{
  "n_layer": 14,
  "n_experts": 12,
  "router_score": "softmax",
  "balance_bias": true,
  "vocab_size": 6540,
  "tie_embeddings": false,
  "optimizer": "ademamix",
  "lr": 0.000739,
  "train_tokens": 533400000,
  "steps": 4070,
  "dataset": "wikipedia_en"
}
Below are experts of layer 6 (counted from 0) of a mixture-of-experts language model. Rows are named gate (a neuron's input weights, with its number), up (a neuron's input weights, with its number), down (a neuron's output weights, with its number) and show model dimensions 0-255. Each number is 128 + 24 x the weight over its row's rms, rounded and kept within 0 to 255. Numbers have three digits each.
Before each expert's rows: "comes after" lists some tokens at least twice as common just before its tokens as in all text. This comes from a sample of Wikipedia text that the model never trained on. Tokens count by the router's weight.

# expert 7
comes after: " ", " |", " on", ":", "born", " US"
gate0:162121140126117133079091124150122131126142157109119112118145102101092116122104123100103162179154111128091118118140138114108132108112146129162134134129171149097142100162075150163107132100127115086107144126108118083118129161178132133115124198141115132128161102104124143159119107133067108162124155167154092168125077097147140152163127130131136155113127162115133116122161126100148105142121145133126138129090165135134153149144163098162132110104090134145119139100116110144127171138127147152099170108152117108096116170143142133131132129143105093108108171064120150155110128132098130145130136121115119106149146076181147159104111146151111116080130142115120112138158173157138108149108132125159148105134121100069147141123129168126093156174111142164165119148109109115124133155081123
up0:155136139162122161121147119127162130159131135151143113117133136121150125127148130168131099143081154167170116110136167155137121065101170165104120167093159116118083129182125104169123151103104127145135159153117115149168133129107129129137123125111103139121095122179112153131125141097111136152119126129123076124125145116112138126083117117109114130144082117122122169131123133125155128115141106088119106146111181133147106108133127104145091145096136144102148182085109115108169168123124136121094128147138167158091107123154091114130106110140124145153130144109093129169102099097137162115124096121176129137129130144119122139117142156101131128140157164157142147173106160140138126125092133086163128103158153227127147125103096114126148106133134155155139105108121149146148083133194122
down0:151100143105125109136154142123136123109136110118168155139124133124137087110142156112163124161163142126121130110128088153131147172124145097138107150112116096130151148080139113162180086114153104134137110132103134143117160174139111130098164119161165145091151090116099134130132129105096129142145115137084117152161132102101124107122138136171129135147089118121131108128174104181095153125129139128117102124122114111153112149099151187133122112149131102166116116161134129154164074129133162150121117113140097110119153116126089143107066123168109086163084132118111116101135172123080129159136142125130107108110092145105160125103086129113112083106150111067105121162107132146126134132077104123141117130072150115128082135153131130135108179139141086090139117184159132117115151103140135
gate1:134109162149111089140106102128154135129133176137148157084108135113126104093124172156113099092119119140104141127151157176147091098137099128163084125165098112141162145104133140156134115152112121080122112146112113122106178094132105147128119110084128159138131109075107141147182135094112149130123153103084166124138139141138135140130145111081173117101131117159164145107144070170140179172127098127102142091079155144138115125141079176106145139097159113158102114177128125117132132130128117148106098131126121135163133139118131117123102102137141113162165110116116134114156169131137155113137180148147105127139145108124108105112146130127164159134180168148135113126145080139113124136133121089094112121116160118130108142122153109105072175088145137152132110134127126121158100138106117
up1:100079120145149129158116123112119091118095142115113089128159124138134150089079134137128085132125133151142164071154143148080062150134129120153112115107088149142140109146098106148117112163129122117106164169125157123138113108059152140144077166103082114115131145133125145135156115136131131148102128104186159124161107133114107122117119122139125121116145142089098161093192117100119150152134074135107125104126159127140155152118129121094114151115085148086181122094110114115107121109141138103103134138095158167105062147109110145104166103091129171127130139119124124096122121159115134133116107126150146106092100101125134117149121122150125111114108122120085112156145128145096158117148139131135097083094111150108135119149096120116147132148127117181130162097091143124112100133100155
down1:182131148124107138140103152149121134106140128168133107166154150123135118120137137162113120146121142158141147166158108116141132103146070118096129124098170138146156134152161078169107114140116130126132126132123133136141165139116115156128102094136095125146117141104146117108133117126103139121117165134142097134078135133108076139159137126136100109169142086161131137100073074169134122087149108138116159120088176167147114101133088115127109130121150144133131127177134114094108171133145142118142115119105126120178148072060130126129126087160096123109140178118134143114167161137135173145164128098156113121127128131128139142110131131148068112179114131143134142089160130138135130157110161106155120128132125149195160134104112081104109128134113118096099140180114137122109128082155134

# expert 8
comes after: "0", "9", "1", "2", " ", " |\n"
gate0:164120094141140120193118094105142107121120112127137091105153127092105112102130123114137129145158118143132153125164154114167132106081107163123099096089122095133109160118115094130107124130138099122167125146124138102088160124100076131122135079130112148104152102133145144101105092152099150106158128123114116114110140135122119135177161102142144140125157056118101115125141090086120103109135141106115172141126112165116137132125087137087157159104081122124112123143147150112151131145112119118131140109112106136129129120110134159142118098154125132146134105146148106079093118116178140108129122125187128142157091147077120128115158140161142092103148185082112089117103121110070141097185187094126134143124141127128175126162136156145152102122130127141153141164147120107129107115166140
up0:124127129116161129131136154106157109108134117129057110100133095121098155146125107103136123121129128130076137146126106157158123088132117133152158169138096103137135115107133152135111152144130152087077138121142159113118094101136172088172135129127130137092114112093108139140128186091129143136112151109135119131120155090161163118098139115113107125148141107126120116113141142126096136151150119141134112142172139138131111148138174154129100091140161116075140132120140100118130170138169133134134152176139071157105104162120119175122188145149126135143132171085107122160184090151090147130127136107128170123129121114141128103128126159153100101164135106129130156114124141154114102139123142123150111115172176117108052161103124145110111132173084120100140138144091157084156117099110105
down0:151085109150106110103158114151099113116083120142134121133088147144063146109125127149106140138131105122139084144153154153132150111085154158112137113139119159132086127128112100115128111128122087126105099113141091156136143158138153180145122137122177130149127117123193145140130125136117139108105129138073116147169164149134136131102112131147119097129110094116138120098095136102121164127147120113095134118096136119087100177122155110130144139125123131169137135114098189129140136133118086138110151105138107149057117109177102131105160118117105138097143140134120139121125177140146103155146125125129104129101171141131102106114140113098099132118116136084122117158137065150127152114102145181148144132155100099126131113176157104119106132120072099105115149145182071187103137131147126
gate1:139144131122171141135134120101136154155155122137123136162169105140121116143145146139142152099145119124089155116116101074137142133141146110139103061099169127115134110141119181121116163112110164089101114124096131126145173131137112153111144132165125111133098120160121170115124138135154108122151120158138092140158116155140176117116157136146145140115088129128148112121144116141118135147119129130136092113137154116121116105154138132133143152156119113173159109111100122129153112170140092131101144111108144124170129159104110141176134158131140207151127146157094158135164093081156143130124144075167112144156155137131122137160107140133157131122141145144120131140123182132113168097165090163103144116186115148108120132131107137085110155106181121195142171142084146115153113065115120
up1:112153159116124130111138199127133121149157175121135126120088120103106136136119125087146132147135160105154166099184144124118076115110074153144086094138140144148126138105129142153112109127164193142167140093136160148137157117070150114138143132145150130086126108138145141116121159106134172149124136142108126161106104097120126142106167142156102113135140107162127113112135120104133104147135093122118149112121115144112125140122072147135127132125114109136115142158128154140119143127178079083133073094150106140112133123166142183103128106070132165122155137117131135161110127120126136159104119135095100156084120118089147162141106106147148134122149188095164161116170124096137104178130123110118143121109129116160114141155126139122103114160139100136109116175106128109128109104093178
down1:127115114127179098160155120163140077135109113132132152108147134106130097092142117097116143153126110161119157120119108142168110143154121138139118142120128106108132099139137097066139110116129071149089146106143131110091084167136154115145167152098150074122092155145140131143114155151109128107162082150134087136091143120148115139150069130132114141134131162163135087160079103120140150114141161135080113124120117159152177094078159180101091128104124167126147139121132135139119113126116155167178162066124124173166111118078091113097149095159134114140149110144137123153101124119150090120145138109136137116129099153108122127100109145119141114130135095111142124118121154145109117138130156146143111143052124165128132145155135108121118135119162153144158118114144134122138145096143143

# expert 6
comes after: " |", " ", "1", "2", "3", "4"
gate0:138122130121169087147132136177144124120071105105147175109163174106108138097135114090123132101122144161098124125155107147102116131128154165095128140189165108107170122104130112133135147141124084113146106113115178138125076145127173138148173148088142115171160168125132103123118159162140104133143109089122126127130122124078110166141145152112140145157113124123147144125124165164117125123142106123120102139115096129149149083145113107149122118116160154150140105170137138081106118128166185131109126145125169118122137136105124117103170117158119118143097131113118147123147137129111144102128119106162108082100136132150098129108142139154113166159157161178121109124113103121115121162155138106157067125109207138091123114138137120119098111143141141139119085112162131169160129140098110
up0:126104118136093172131136138111152137112083086136151131120123144143123156151131155117153082142181084120128112152157150138132138160098168083128112180105122102127142131136088110154165095113164136116048121165108116092122100151077152090144118139106131143108111096115118132143150109126124133129118135131093099122095148144143148104136128103144104169145107118108161127136136136115146139119172093095104135069139128151131143125111174173149121126145173145117132121068107123084128141166067154119103134113127149133153145156155115163127099090075105139162077160154085140110110140103165159114138095127124116178143118133125135159138141115164109121137114145115095118135112090093111140128134164135121119125152171102123140138127106086118145125125168149130129130139147139145097132141116147
down0:141143149134133137104135139069132132132137171127116147130136133079130084097154121148140186122144128144105136114147160145094135124085132165095137111143089122113146145153100153150092133117116147154148120101145173131112107143127132116140152141140167093162158155053137122161137139123144146173117128095127148079103116091162122161116088154117137121139129134147138148133156111168160160110154130156154139163124132123179133125110170127138150097103145116111087149138175048134125125137145133134119117169129142143107097127142091131100158156122137130114145178133101106116115144132136129119138132178138166153169102093120116146131089144143124110151090110089136108114095115145108091169088098100148115158131125139153130122137160100114097114129089117135128116148123197121130126171151108
gate1:134108117174150068123092089209088138145094113142151144095146118129144144092044145099126119121134150133136129163098156143107135140127120097107141144123109123137106146146155138106128117131142170087165074148134131142133148106095107167130121164134131100132148100134135149142119090127117140139117124098143142102141102074137119116154132135102121142098130119136136137149132129125163124164145083104132107149098168142147126135146076118163130114121109143134132108128136125119118127142114122152093138163127187104140144128116166137088087120122093112131102154136109117120120165071109136097158071150102095141119125113147090089156132139163158120126167148135123115129161170083120075118131150102175114100106156099102151128125133150099133106131119147144129125141135139093104161134123073
up1:112133163125163143114158141132068148117121161130139161115147102180134127184126127130091145127124144148158116141121101132172159126108117136119162142114144111145140140054086152082156151151170116110114132145135103104132127139091078152146134100130132106141131129097121115093158136146130141140139126112137110126145149134121118163132168129137137151115124142148129101144131164158099132093078130113124147122094130123128142142121131116151140152113107114133199130116125111173183134122161149094097179131164166102107120156132149138142145123132116108161139133147138173165096126118168114095124087127111155142119073177114112101155136106123142197110089131118177110169079124117123121128156133092130129146142103121121152123168183144124136119117129110143132109180146104119109176136101146
down1:152109128188182122149158122147090044131099085158124121125125126101121125152089112141103111093167166157142119158133156155119144155117121129086122112201127121153118135124087140127150116119133141128133128151145145121103138127090164137155144161153157118104126143124088186098129118132153097120110164129134138135128113111119129106125126133175105102131129147102136146127160094138117089130175117111132159133131150110107130122133139144091145118102117113112149110112152086197157125151111126159107094110126122112091123137081138166143135120119186122150102141148110164109162103130107084158118114114123123150130141167121150151149145128141167118131154105165155170148114123151114124080075112166122169130121129128130118141142113144121178160135159124085090109156115136122140101112111095